From a checkpoint of a small mixture-of-experts model trained on Wikipedia.
Size: 9 layers, width 512.
Experts: 80 experts in each of 7 layers, 96 SwiGLU neurons an expert, 6 picks a token, a softmax router, a shared expert of 128 neurons.
Training: 517M tokens, 3942 steps.
Below are experts of layer 5 (counted from 0) of a mixture-of-experts language model. Rows are named router (the router's row for the expert), gate (a neuron's input weights, with its number), up (a neuron's input weights, with its number) and show model dimensions 384-447. Each number is 500 + 25 x the weight over its row's rms, rounded and kept within 0 to 999. Numbers have three digits each.
After each expert's rows: a language model's description of what the expert responds to. This comes from a sample of Wikipedia text that the model never trained on.

# expert 51
router:495486463510472487524497499569508497518491503505502482504530551488538460541546520513505542530529501507496500522484516510487477544505493494462520499504569506493497493532479484506527562475446513
gate0:549494489500516489497483483482513516535478504475543521540522483513525531521471499477495461544455497512499478516499484552496497482532520500455476516522502565519456486545476529503491471526487518
up0:515526503506505518484482494471478516513501495517484507516496543534546473507502484477493530472553477532504551521488474524501522486473486497525473512479509543481578522500490493528488508480461493
gate1:483520505531473495482500494556483486497513500506503493506492491461540507524521485516470503509462499512498502519485488556507510530434542507492465482519507522473463517500506484505463502521522492
up1:486514525454532488498525506519527479462484488476528518487508496456537507484491483526478476531509522552485518486498491532516476476506502485474514486533503497490493498488478544519506513527519486
gate2:509504489483481439540505518491482513487493520492513492488509486498450454491486519553495446561527530527483469501557467539505507533463498514549503508522493511465450536509464507473519505489474503
up2:510494518538521531470506485486515469480536535474507511494485489445498517516485494458545539506477508477517512517484522500521455470498540491438523519550493517520532475467535464508488487519525475
gate3:514497506505464500516537506535497507487495514527452519489501502487499532491497477495529433482470507545514522524499488502404479541519523487463524508482495476476545477496535538528494479500501508
up3:513531496493517513516468487485512506510511554495531503507509477496466473502507484512491531546508514467489514508536501512519503491466465499517470509506534534517459503538466484484512507496506506
gate4:510484491498521500481535497460512498498492492516477515510487510505529478494487521508459549463485489540522490502524487480490485470554499555478506532485552488543489566477508514504502508512502536
up4:514498522487486528502460465552474493531501496498523505456474484466499505495532446492531474520525494474492477524467462508492498506474507459515508471519445556468537443538539523509472470477519448
gate5:466476484526494486479506482484469491486499527515525476520515500522481486526565491473510520460519487523540471549469545454530511525469482547494517507545499517465506530523532504458505506492505520
up5:449516507518512498497499484499510546481519496522462489517503500498512485531509520500467502502482483478479506472509452448468507515500509441520511509503497442500522466472474525486468484455465520
gate6:462463496482533489434478525519528530551500514490523511501500483522542514544544529509514512486511470487489539551473455531526496516485480519540501503516497478489547514474477492517489507544498495
up6:544498502528462504505491501470473465470477494544525525483516490540479499485512475478452482496480533531499495484509520462498448509503468501510527508518514541482455484536504457515501479460542489
What it handles: Articles a, an, the, this, each, every before nouns, and the letter c inside words like transcribed, kitchen, Moscow, Telecaster.

# expert 62
router:480549482486475492529538504485516538470470485553476501494491454500481463480517521462478501487504535506501521538505493527500503542511508521460501494527482458502485483507479446523446497502490462
gate0:492498526539484496517504493451495502490500471510524495507461510536489542515493547521481509485515514468523451522548502497470515479476507498464492491532460563556477491518488477516485485472483496
up0:474442493498551515468493492500504475492484453507490461501457539491502475510533489507470559487505493545461545484450493473524476480512515515500464480512467441507518457518508536494515529530489535
gate1:497485448485517533507501477554446470464501492522502486516509490477507504503467481498513535488527503514452565468525471483515511482519462488500459502497520496484503560483520508511461516491488514
up1:532486493503504479496502492440539518533511520499472478476495530492501508488521504497549490496502496513529462513519514511468533465523504511506541479494522481515506495473496463498538513526516497
gate2:509481513523524511532478489486494515535516509547529519483479480508475509470487530485488467479498471504492510491493428474529524524505484528521474546453490512483514516464466484493492478498473511
up2:494489479471503493496502460519476517526531479507514504492525495517481539483463494475491473484515468519502525513497478459541535501516479536493474536473510553475551457458490476517478505518468462
gate3:502447485484458513485481557493506474503516520530502512505487513538535494473540532519500472542484471451504497459523480474494507483492499498508486499501501507488482500518494486492501511546472509
up3:492522491510548499492477512515489513465503512477528455537443462457516500526483485510478512484516512542457525493477514492466509481501485467500487471493520477483505498474456497527515480472510494
gate4:513460518502494519472485480492438507560476520529483488457451488494492509509510469508539522476520492516538521497521514514520511446494500486557487490541488503503507477459472505530505472527519502
up4:488459483567544496486501456449479497504521529471459497495478487500497496506495500499521518517491495553531519494473502539494498459496536505552524538504501461509478478461507483500502456502509477
gate5:495475529465491457495524509502507511532415452473495498496511517529528481496502515495528530463502493488500500552515595482501513509509473532521547485520521507510521489528434486491491447503483505
up5:476469518452440463494508541462484519514438455501452522537497473477524497523494467512519512458491477471507484514459550480511514530513488522491560499512552494517510490550462482522499479483494471
gate6:472494454498516494525465486476523515493543469489496492520489493439486468488524491547533490463481540468508517516506512487498516520499490482498539490520425479469497465476475493503516481440515487
up6:477488508518513464509495468485500504527442487489497519479507490460516479497512442540492458464493522490541474494555482472479528502491488501477480481500496483496495491475445502485498436494470491
What it handles: Sports career and roster words such as football, Team, Cup, manager, titles, plus pipes in sports statistics tables.

# expert 44
router:484492515529491466501519519523492511461501502510541484478429529517530553492474509505491499509497518519481486452496483548469493494537501435509522500475460489489501487524455488563503471479504506
gate0:513503493498511482508473509489490514534495506499483489490484454522484501477467529500531496480496512510495458522483521501543455455497494500467520495520522554495501501492539466466518515533526490
up0:469450515519481516540502516536508494453478538509456513514527464513494525509519496525491529507452498505499536510434467494463471529502541486493494476509533461487528499463531468483523497491537505
gate1:505485514483494514510459491506477501486518486543509497548523464474503501516495475482495507485504501514491484477519525518489488511492533481482469524497469536469472482508507489515515487477496534
up1:507521523487499504496534481531502492498493488535500530554479508504529490550495458486463499527503499499503468507506511548528526515476532483517466504481454537542562467551478521468499478476518488
gate2:569498553532510483541500478526511493491508505517488534427507503513485450519505536485495495516457498521506487459512547508501488522479464486470462530488532485465471569532516483489550521488521441
up2:484517446467501524468482487525517502526476474484508479542497463471476514510499437512516471517510496438500467516498511501513545514491484513518495470522505498508494475527446533503499469485541526
gate3:500487532501493504492491490497496504468524489444515517475457479563507488520510532469490474502494543529485507498472465480477538489524526521486529474521523502456471506506549525519494511478487520
up3:474499521466501497511509499458476491513485529522482488504483530481510483533458503479494514501520495492483524512490504489483505486505542504545453486504524518504537503493493514544509480474484532
gate4:516540517543508516508524508499517466469478485462487484535478536471525497502490473502548490479483463478476492533494493464498456527497531482498394511479526526528470490512456489481501452488498507
up4:502511526510498500470517480462493513501505513482482450529471533534491508500512530508482488480447508509498513481458500525495502504493509490536526532528510475504485507479514513513483463491513438
gate5:498533498496503494500440497521489497498550495494487494500490477523494523532490533520474449486499534486515498472533539512551465498502459537518480507480539493525479502574495513547505485493487457
up5:489560484488491489505444499508480539505502566546535514495502493511500530540482499499504490465516507521485483492501488501505473535506512507523499515457492491473549506516478466524479502478480462
gate6:528476494500501512493512517512460512529532498509508471474521527448504473527515489508459526514512494506489488502492521527485479520501475493508510495464484485495501519485521511500478476500486501
up6:487481487518501498447499528498564510506490503532473505526542506483517438505508532507488536497517493524532499515500548510510462478446531491510521502471504468474524459492455500490497473541490479
What it handles: Capital letters and acronym pieces in sports tables and country codes, such as TEN, UTEP, ESPN, USA, FW.

# expert 45
router:453533482541525490451535477493529515587507497495502512486466476499494549459495475491512439485494502491525510453470514518498518498475493498512460475487460507528504455488501511528505507500517527
gate0:465512497500519480550493481503473524496475476485529472480514485524523517520515499459504505521523501503479509538515481512475486464515478465504523519549492528546530483521488512514459505491500544
up0:461479496480510461548503536480487516530493492473521495440528502547480491543492519463531535506529500463521486534513505486502529490543484450509543544567489545521541497521493516487442529488520532
gate1:464495504477515498535520543529499530506484477535469464501491503535512454541540503510492485494485475513494562504515544470498473522466485505484514458542474491488484516500499555498538494469532481
up1:514470520541500516488486484489491497509530501479501509507489496478531564486505487544518505489494494484499531514481464525473498502495562504519496517471486520510454514510539464516504499530449462
gate2:491466445448490481500513510541524515528508459532501477537456471509496494478512528529510518496530494518513486504510559522553492536478500476466499520512490487506513502499520520496449485508502537
up2:462511462469447513502510481512491486504501485516507508533469481481494518542514498486530524501491525508507502477512494548503510473493496448477442475553491528485490501498530535542516497478480508
gate3:549489539519486533481492504469489457431510525493522534536483468518502505507550463515452477515516549485489478472495421509539503485463481567493480470518538507434517493518495485506492508526513519
up3:504520422501495482527500493538478538524457481474535477437527532510499494488494530470469511504515479518501490503445522524463490497525482479474490510493498503530506520508478491485524498492480470
gate4:458521491554492512541519510527554497497498529473507555530484481511523523478475513452509546476457493517494510515480492503500466508504491484485503494485519494559466508490486507496507469534514475
up4:527506490469495503464482478487470512494499479503498490452485536523447474520499483531514488537519508478485512465536499527493540475496536511497526496538501496470468481520521475483468500478504504
gate5:483488461499516477552490483485487451511473537439510516481477520518472493481509509475480509496477484488522478460568470503532526480464530502526506531507474492484485515496493523499492546510481507
up5:506524534509514514454517502484512499504534443559490528501520509500495486557464507526523478510548467516493546536443560470462502497555438496506537487475531513497497492508487520518482441461468477
gate6:472428502476511502492471450544496483479483514455475435500486536525478488496471501490518488521501511499513474495489528488503519553495537464449505476524485525468475483524519485474497523454510520
up6:524458495518526495511469498485549489507515501506495509520500502534446485482470472489484514511498470490549523486510469487485477547494544523489500516475496498543501505552508498478595528437477543
What it handles: Four-digit years like 2011, 2015, 2019 and country endings such as States, America, Italy, Australia, often after in or a comma.

# expert 24
router:485472534493496503529502494531514491464484464506547474522454497464531500523549517501480439513506487454465494473480480512500537447464528509523508496523469518503522508498488484515456425537508502
gate0:487503506533459525488525533527515470478501468519510507506500469524488518492467504473495452473506556538519454494520491534512499538538491486480518491505501497513520519529497462510515460487451542
up0:545491456466541477525487514500520511497450500485537472556504512489452452476499501483485523525480473521488498503494482525487493519499526549538485528512508473537485472503484479507456485475514514
gate1:515489475469474521527486506492536539521453495508470510502504455533516502486511511525516514501477503480517492500483545497468518507514568508467499491516460481481516473529482452516536534539503522
up1:524530467493519505513504550450539493442546487523539483479529478472508501478487501536517520493468446480491544501497474490522508488510519466488491496484486527554498468464481452491533539515491525
gate2:484553496511496541487497527504534497501490481478477499513483474494501517462462529502541484537505503466507578518481508490506476515506525488503479533490510513485498468511486522503508553449453502
up2:518490501509551492513513470491505492492460503477518486475496501505517501474511506492543473493516505498517486454525473531510498519500488519500438510508473480489495497547478485495479468459480451
gate3:543521473510496487492497523502499489488508494487467487548523457509495489521488518511466443510543507530445543502558506451530499502523510460467514535483518474536500481521476518498472485508500495
up3:440504477503481474528503444538490458520482501514487497485483486542538535501487517526482528497510500546492510504489494506467517502434499513523514493504493496473458462497490543527545526516471508
gate4:468501499504513499496468511452544491466496530503512561459484505490528478517487480495536505533544508477542512508490495523538472503496515563496497508501528524522512496509509456525498520503457499
up4:482507460484462484508481479511471496520500489480499472518496518542516476504537535499460488491472501454463513490503500482506499493522501427504494513479468469528462537512505511459460530502513508
gate5:480519466465489524520501519500490535488480480511461508538503520547474505518471496477518473486516473468501514484542522503501475495439512521531455478523529545459485509517506505471493469518514506
up5:505529479477484501522501496490464531500499489513483516542486509519510520508501536504500506495512504492470485519519526489479493516460522516558512480517505502493465512488524516492502452479522476
gate6:529483513537510521498501503451459525482447504503482498499525484505475496492477487494497538494498493557523480463512481529504524480500468526452516480482484521488446526541490464490513485482504491
up6:477457532484499507480512513504515517521506455491516496540504498464522527521510547484504534503487462506462481538480488490500482491468509467548450500488495500502470445477497507505491505487504538
What it handles: Single capital letters or first syllables starting proper names (K, D, J, Pal, Kh), plus exp in expected, and closing brackets.

# expert 11
router:527542508530525479537532491518498480451495469487521555525510533487532545512484472523526550520510493545490473489502528458492473514504500481452461520523532524494517560463489456530492514524518495
gate0:524487517508517481469488518520488566475519504557521496529437467495482498489492515497541475466494511483468441499513495479567491499501517484494502488527478526510522457518458530493479505490535494
up0:513506539512507492487507519495505512502509502544515476511458477466473518501474518492542520499518545495483514494512492513508500489491477478498483455510474510499539459497439492451449512491537504
gate1:512507503474499498499464493485506482514502503537515476468535526484494486488533467523455445486489509493514502438481466469515529461540466523456548461483501513491509473493517475451522520448466498
up1:478518491547462526499506520518500502524472478476519496494488520551495475521458514505520554485501471508500480529466482505478483528505487477506489525481486488522509526483483526502511506601486487
gate2:491474492535471531515538477504521456515533485506516493505523492522519502513497480512508530507512506513495536483484479522484463522460399519505498498489493498481503492479496479467532487533481480
up2:508453457488511501520488487495497478507473503525480474515466516449474543442532525513449493506493513507517510500533503548492495486509538543506505513486533477530477557528533484505481496482514532
gate3:505462476547564490473538489481520546533504500521516550514517503508516509495574488499534501487488528482489501469541472489514470460486521526530501458488473488510511524507509467535520469472507506
up3:508484489504469483511498496514456531502520497448496540494497481572459514494501505503498482523479484485526490511494437486463516476532526518501497497509513478476532507500497468512542492464504522
gate4:509519547529520516503494499512498535496489502528474470495513523459494485522478533511479481488517533520514493484490550505493498483501456511518536514499476474497500446500481471495482505496494537
up4:515481494497502474536502489509486493463484500451516459481523482486460493519538507500511505529470482524506461476485503480499469505487493523472498485471516487526479503550537529506481497479520524
gate5:488488524486492529480507517506491472462516528515512498496485434536491495502492451470499475502552477447441469531531547454489511474517497502489497486532511522450454497495527471472532506521517492
up5:495504454548481514472482504514494518507486519468540555549529471541528489481519456476485526513540507522465492511505486507522477514488494541469492513484505496500472496493471488495502515515499487
gate6:461533504502519533528459509481506464519467498483505500476504412463508523486482495511498504471545524507469535509489509492460451496476442527473487447499485521474472494461456484435486503485464500
up6:510493472474532491515520512515506513495478514525503485517513542481497499514472511482513517535527514503518502506484518561496577504497495452509472545500524465498512494486544531504556502519489521
What it handles: Colons and list hyphens in infobox-style fields, and age in Born lines, e.g. Turned pro:, Website:, - Assumed office.

# expert 40
router:556513489445486501494463499515490508514521473477495501521507511518511492510494519498489490490495502500511513521484493530500487496517511492530506505507517491499521466461527508514494472466468477
gate0:508490512510470505494511496520478528494484490525454541494523493483531502477498498534493474481466445547490522516501513467494493487487471527481536513492498477513495460483512504524518496510515464
up0:479441467502516454482468473466541485456497457512492507512493518521562513510488482497463494492485485483526511469502487517455553480473492516514485476490492522521476538494537523468563497509464504
gate1:520507520513530474483483490482546493544505497530471499445520470530472494518528522492509489508517459469538485525506505480514462556496491476498545516505499487468518472494516542510472527550545477
up1:489524523503539516486515507474478500464490513491472481485504502514521497512475498521519497477487495508517505492469493487532510446528516469542488498488478474539506504523504557500520484520475443
gate2:490472528486490502465503512493486521492502516486548510475485503502558470495507448550477483473503503526483546503499539468469544539518456474497460496521515515537478495487482517442498534481521549
up2:506483482513523526468506445509480511524511508471523480472512492503477463515470486482525507498493469499511474488504479526500506487493540519474510483458489479506505508491485492528513515465493467
gate3:488496478521548507516513493486511478496471535494454478506495495524542463501517469526512527491478478552577494492472525486514511531519466500482488548487528484512525498494515523482505495500510519
up3:546521485492520507492494548498522471483503495503503474484470446505515510460446482536447531496490534532513474477522466472541453490483549480506542497515490514472493497475497479522496487524501493
gate4:492479517538514499511475525483498505521484478497520470498472509526514484538511480520520540460518486519505515493507539493529535533541540465493512511480530499522502486527526501444467525523500536
up4:513468478478504489497481512494478519538457504486486554497552468513520500452453512487511491481487497463511512525528486500499486536513494506459504484457508503464487476479483508507522480479502498
gate5:499512508522473506508480459521469496535490459501506487469484527472507515472534548534510500454457452519473501495539500460496474504513503470466516482539498503546501494504508519500458522449509523
up5:468536527489470488498504504471499548492472503499529483506533470514457495532497512488511472519518506510511495514501479543494528550442526504510499488512504489498534532503530488488514496524447485
gate6:502536491493511461508511494527505453523474497569521515490514481484518474540497511527520508473504475538524523499522518522524500503506495536520524526493489513523490500444526535494530525529523499
up6:524515485515502521523487496522506519491494506478477540501496484498513468503524524475476537545480519483490548484456452516486480510513509496489461497504490467496475468548492507518527565495528505
What it handles: Markdown table divider rows like |---|---|, the piece ac as in bacteria, and word-initial pieces like comp, resp, sup, non.

# expert 63
router:496508514510485472546455524467521522532489530502539496499507524480519506484490522494483480435500528480510489475436521529525529485503515480510488460542483514497513504485487464514525507506474534
gate0:515515518486530513504558487476523505489514509453512494484528510523455485477549528537478493494477500517489488485477472535515503471516535546512466474512501407524517587490514483488555494519511473
up0:484497517517486484543457512530460516550514495515475525496518494445524498504451477465536527511533478460528503514528566489481504507491494483489548502488499530486470423507494502484430511501494544
gate1:503523519473526497518550520509509496518500492477480517511471489491525510474515462467504446529522490499521472549524479525532527499508495521515488498499513491512439505519484467503497541468521511
up1:462503534481516530504541492493528495520513491487499505497477553522527517459531451488518447489469506489518518489529461512505563518517511459466476481507514530449498540459536476513510510481520489
gate2:501509538539539483523499519532535527491488513455494526480518551533464453493503519484473476481508499522500494508508480565518471507513478502502496464528517555517500522494457545490513462506502503
up2:513482480483480459462495446467517478484488481483462494502525508499437489543488482509449513528510522477495470483509522469473465487481483521433484488503470462526478552517535485476525482515510452
gate3:524499532544497502528471506507493420493489517507484506494517455518493481464466474484482502480487544478483476499543454514528468517526488541476541481485497511462507468501523527528513494480504552
up3:510539498516502499537484504482499474523499515512499508495487454483507503494483542514483492521551520486529472515494486498465513530484491463516480519508512483467501513472468490472460552497523487
gate4:473469506461488512477477503498491482503503543458514488454511520474500471514496442503549476561537525477519516514508497478500530459486522487514470509509540515467477531541497455493533496496456502
up4:477484490445486518494501489507560497481473547511486487476462517490455537484450517460497485506492523519527504472491459429450499467487486485503441425492518513511462527456481510504517463519500567
gate5:481524494522528526496490513476432461578535559487510497449492493534529474505439493535516499479485499513535551501500473513513501454464488502450497521550525512499473492442504575502505515547512508
up5:516500505505499484479485470514514507454470477485537491533484480445478558498521512492492509507521508515452464494527549507510481532500508444536522486456477494520510554535499442490469495476491473
gate6:466497471488524484507518483493518505496481507470496496545459505519513522469523498564517477515514451512501528498488503522478526469520448496497513489511511508554479475517550474501495507474529518
up6:534482530487451499518470512514422495517511484555469510475530504514526479482539488454498496487513513491456434466502496506483507481506518529535473492455496514505504534524466505486533487502497488
What it handles: The piece ot inside names (Aristotle, Charlotte, Bogotá), other name syllables, and empty or numeric table cells and country codes like USA, FRA.

# expert 13
router:560482528475515512498466482510490524510491503534471511460494479493511508503462473501539535444478489527508518508488492505500535515494530519518470535473501520464511456486563535499508531491559491
gate0:505535499527537530519508526569492503522496497499542478492481476496533534493515492514504511503529500510514530485536480532517487532494527501504464496518467527500493512506516504529505506520527542
up0:508555507481552554479539530531456486511450494485539544548472477492511531467528524504534476483506499536507469495542461533484523496490531437529473497512510527504508524506487530524514521469540496
gate1:483491518470489522518528527539497434543481551522530484466521470511524488501493499509480502487518485524505510471519493502477444503527466510499487531485511535497482509516508470475481489547512518
up1:512506489487515474487485491498513550491495499456500521542533490495501522488510500515493509517488496474486504520464496513488517484502521479496436492497499507507491501517501491522522493448501486
gate2:525494494502528465454524494573493555519515490513598503528499531483502542475489478496498524516468483496482542497551493495533516486489537540503511462505549491520525488489508497533517484527476479
up2:498540438480494491532513506502419485494466490504450490520517489457489513499536507448522491507473497490492473502466486513500482481468533505476472574495465524511517525485506473481514468471494492
gate3:483527533537492524506546509563474472508499521482470500499511514479486504484514499507506526529465521486469469524525528500472518478513511526521487451499498497497502518514521479529490509499486503
up3:522484475514489452497495481477528484470507474520483521485480533505512537550500511504507524492530499490526518464496511491517513522488520461492548545521518495516537492513482524458495483462513507
gate4:489450509490481483500479527543486492508484516486490503481497514502500536531480475492506506497493478488456462481485510452516454479511507489467458530522486500486491475469522517523487526534520475
up4:571550556480535482524485509497521566508500513454496508485505546468502479514483528481500543507474481555433508507491514503488530466500487474497490516487545471524479511496468527492484508480517538
gate5:490537489489532490490491479492453508527501470470498499470512484530509493511470518455514566523521511470482464513487489502478513476516523479494485486457507505528492507482482501458515482521503476
up5:515465470541501553477507484509508503491470509488491486486497507490514500492535497499490459494552498507491541499541497474500467532465474545545502531463478492472537463493497537482482525511479518
gate6:480487504501531480498501510508519518505508505471554497549462509453478506498467525521494478495507464447493546503532480469501497491489496545519476528470502471514490497474525482524493485499505472
up6:501502537510468523502501505477496490478504503519441520453553502500494492512504499496503481500491499549480493497504491518480479494518476508508520494505534507502474515502517521486513522511523509
What it handles: Commas and numbers in tables, infoboxes and dates, such as "2nd place, silver", score digits, years, units like in and ft.

# expert 61
router:497527488486527519508468468493498477500525483503486492490460493509523535483467472507493483474495462482451480491498508504506481512473482515506484468477556463482480506497478539535513511519513502
gate0:530503439521476445504465482530510521529516501507541458497550521443504507485498559499535500513511478485481493478508464511494516532503484523523528539533515515533485505465497482504485482487487512
up0:523493554446490518471521517474516490540526490504525528512474526517493500518536488487409513513468493545478537515493472495536514503504540500506485482497483494468521512544476567511474469464501504
gate1:499494539496472494512498523495483478519527494498509503489516502470507502492491463484453500500453461485485502521505496544488512505506496519503512537517495504493526519484478468486453472503509497
up1:474477431456500510497463513505495513507488534476475497543445531524508457465493487509518484489547518503490502482524509456505530447510505488508522474451482475520522505516507539484489480458524504
gate2:491525494504484499487451457499488508527457488498519477470493486523498502520525514497507470514551527500462480476551489473480453547487507517470521499499532514492530485509501555527527523459471512
up2:536484466453499519474465475536481502499498489502517507499496506516483492524527494489491468510554513527493481480522490469514481519486471494480503474524486480484497480475497526554487524463482515
gate3:543506508493492478505507544452497511498498491494483503500502505504501488486515552483469484467506499502503488512490549501494511480498522463478532457495522507534528480481540513494498472470485516
up3:533513469547508509497492496565515527554484498499479484502496479510506482497486508518497428504498475503490483511477513517533482502493539522491492491508486514562512517497472493476578515514526473
gate4:509484486538479492506546539494513496481504500489507534554488537440506526516475497508476459483495502489520543496479504514503493476497479518497481483571502458510510504495505463521545482499513496
up4:492492518526483474508489533454553524485528511506499508519495501478507487491535536512505471486490471492471519517476482515511530433526470505516456448542522473512510522491520478481520480506502498
gate5:504493526470520485488557512508495484563510491523485501493499498450500486545478498478509501494494557521510512510464521490490556456500527499507463481488469490524476510487565541496533503481524534
up5:465487495511498486500431532531499511471489493468500473518490478526489517478533500532490512495495477503515529479504457488477443532484495505504484520536500489474485493498484518512458485511492490
gate6:504520528486524503520515510548463543512586483501492501486502498466491507513409500498515455501532505572503518489501507526524492472483500480510476476485533492472526474517449490481490513526520482
up6:522505486510519502492508435500504499542476527469523493472498533478472473502540467469480529530471516457531498493496484472464522518500505520532535528497518453478516501513497519502495497489485512
What it handles: Sentence-final periods and closing punctuation such as ). ." and ". at clause ends, also decimal and abbreviation dots.

# expert 29
router:520482524483436518487503508489510526509494504501518498497521504492538510551511511493530479516493551495530540420536533472542494521476504459499529511527491502533481494470515510486469493470492506
gate0:487475525531487526497474429497484504496470483491509495496479485504517492493485551539474485482497502518498461509514504518542495539440500496482514459525494524466495527560473508487477515471548520
up0:499514479515515442518502559466493522496498509515537506524514487522464499480514475468563519474481472482491511516490511501489511483528491486510471547508491518538506472466512484475502490538495520
gate1:455497483524533509498465518460459533497449527476518510525508528507482509453528515504506536486492482499456513502543503497519483484530503505503467485472467469479475459502523462516468538477534489
up1:487533548515546488469531513509528498540478509476539489494519452515531501471489462444472475485479491484545512525498491518475488524522506483503482493494482470510481481470484467487510485526469465
gate2:454444463512498511520487520530475448474479544489524517548467525517474468486521468538429525522522503480507457523547507486494507470502527510511504466514539490422469503501503473465511490483499533
up2:491508519521467464512499518484468466570466492485547517514504484501487534484476519526481503506478517499468510520470534475482498494520512511516522552521522491495504471499479494475501468521454497
gate3:515518492481506495458528515484498491519457470446441478502494493478472510499487486421451482475488532518529498504499511463493523504471484470562474519489470467500501513518487507518548535442481511
up3:509457489514513470521504532499505495504467480473454448513489497529494497505468529466479486473513508534556514508538502475492497507438503487509476481507478465546532493561507539514540525451480535
gate4:499478557533490478501508480514490493484469496511500500495490522526514478478529496546521487451492511488524517467495505480514515461522484514451538479521511500522548472511504470502459497499523479
up4:495479514501467507465478520467490464488500539447482499503473525539466512528506504494447460488484545486566473472497465502508493471496466520451476503521515469467486507506549455504490502510513473
gate5:518517473522485540482508519483485540540458515473503520457503486488478476477501499478539520519453490489503504515515482492489502522508522523532500486517531468482460482499481491477480521477451556
up5:469533459495487556506509541496481485513491493539491518477477508432490493468547516479513489499475489506494511507549485482519543529499512538517480484516526460450482481531458506476490504456500545
gate6:473517517483546482519510535491542466471497541486527483474469524513511505526473502478566483481518534471480472541495500515537482500482467488468464516505483494528489510539488460520480479523500525
up6:555470490517434500492495476487457517585491482496502538500511485494484486498521512508480521550491496518508515469546529506468519490504538508523503522494493496509470500459530533470470513504545459
What it handles: First one or two letters of a word split into pieces, often capital H, T, M, e.g. H-ospital, spec-im-en, ent-itled.

# expert 8
router:508531528492485520522493491494520520503502475492441486467475459504482494474515504509482526473515463476536499518542482499528474510507510508513464481550528498504516491489521477498498485567516505
gate0:545483513533510468553501498506500501484469511467496505460460507530486503481461502528437469522503522480450503481484456521485519537477499524504534500493521481506533527539510472528497515493509506
up0:472496528503560499551455471463514494533488485488480511505516507523454527515495564530511458451500511467471497525490497499531559506470495492501481462478512532485552512530499465511536440505483475
gate1:553477485489474484485553510527487505509517527503469502508514504492533452510466462469474485494520496505505492455505492503536515453495507500501453482492496465499466480513483488535499540505540505
up1:530535497518497477523428509461502501509512502539469476508516498539494448495492517478487514490495535465488510496512475485517531502480527492499507465526524479494491511476502520502508519495488550
gate2:522493535543491486513520555510515474587438460464523526533505503479515486511538508540531540546528496513473478501512575495472525491484474506498510506506483490477483524475430494502472542491486486
up2:505496516500492526490488452486520514456516544527506486447450532507525514519475503495492482497475488459489539535505454535498486477509528481516516490517523496485509486512531492516474484503503496
gate3:473497532540499467459499523502510457487481535500504520484492481538464506479495464481496519525471461514508485535498520531486539502526482530508514485497471480494482506495465467511473479508522460
up3:497447484460519495502520527498517501493525494487498469542493526480490504521506536523491497505473505546508502520521486512522474493475504489491433531476502526490481497493516513520459505502512520
gate4:557451544501507535466489477454528512528514511533488471464479527524508494529513475541474475504543455445487503518458472463543482518481504463500546525423425508510527489513503497490505511474478493
up4:495524522540489491515514484495492511558512531493493523503530460512530473473526527536472538503460505526470526481491576525458497482530515527497506542492487459493484506525523558496491493469547505
gate5:481508503500493503442515496503491495507465520489489447567570517476525512515498537516515511491494489424546502544501513478491497503489467495515516475513517476515456512494519503480489518490515486
up5:506507451475469490493474497484501485492504514490523471505482485502494546517493454462533477518521515549503517488498444512483479525503512497506475537543453488489525479497454501509525523491479505
gate6:468446503532485452546452513520464528467465495514524479508515465464507454519458469445467460493489565496491518455497463538494527536483469520491529510502498527490459475523495475465466513518508478
up6:532566490469482517476560488482491454572556502515475530508480508546495542468533503533525512516484462508532501546502482460479461480524492466508503533510500484504528527500508544513529464479510506
What it handles: Verb endings ed, ated, ing after was, were or to, plus object pronouns and common verbs, such as administered, Listed, him, made.

# expert 60
router:536519510454514495496521509512535509486508499501513496467479531489531481483493533488571493519522469493504509495479491571484545488504467493522497502481513475497525509457506499508498531450489564
gate0:535541520466547530486506483521541491511498492506477539525505482488514520536480529478514488467536483491490463519457530502477505491511491543473436472520446509542501469572514456493494518531516477
up0:493507516503503516509533495478511502483463507473455503510468546524477515524527517465522499450494475475505489513490457524516502552489459519473485522510472528525493503532537496485527476537508511
gate1:487495512549551524470490509438463472498522512517513479495513528535507502541531491551530519506508482454489464506528456488511504481523546485478520471487451495494488529487497465475451502497505509
up1:508503495480480461512512495515531538502513507480489510483503467508512491467476494508470481525456497536499522475491503547518504503508466521501505521507532488540523535509520543480524520481510457
gate2:485531493551492535462547477535499512473511478479497520493511490508518503501464498507481510520525492474523528499462475514506483520515465552502482489510503534515470537516483490492481504489499562
up2:500499508503508504526521572516508520478488529484504519513472481509509534503482494542520449449451521492475475520487531497494503476479512522458491476492509478540511506516481511498464481510519511
gate3:499523520495510488513461480456485488513486524474477497537505523523496480554438480485512501510469497489540498509492477440464495509483473526484479486460492564514534438505540468496530520547521477
up3:487481470479496552527555539532509502481497513485522518488485503459564533490542504511504488488550509546450503502524453496515484527476517492530503498540470466515505560498477517546518507422484512
gate4:503500460511534510514484483537523469505495525495503521518478519536507508509444501486494511529498480486511488487516512530493503523459527526482508516470543452502497537548473491501501508488517524
up4:509531540554485489505499562468499484488549490507498504485553509487507502502514527492519514468552511486459496525482519495507515515513502488485484516495499523488464483475501476506498479534500516
gate5:509542468496529543482503453498493487547487489490517498489451509492493535476518470539512508482520472485501489468491487474482523468532528548538508526466519500490542505504447491517485505487483508
up5:446525478510508478480512523511535505501559462506523494521520521476547487498537491486524496485514515482511523477490483503472478523524444488474488480523532493493513489494528529517532526503489455
gate6:497460518498481481494516500503500477540506523556505482501482475471491518503527482535479487487494491470519473463501484502470486437463539488463545485513492494508491568487483509524451523501491502
up6:494491486516520485514472526516500537487492509472508524475526501499523485447538510473519528526530498505463506532484526484504501542467487510538477495497501514521446507514521466501532512537546469
What it handles: Byte pieces of Chinese, Japanese, Korean characters and single capital letters, plus odd word pieces like h in Copenhagen.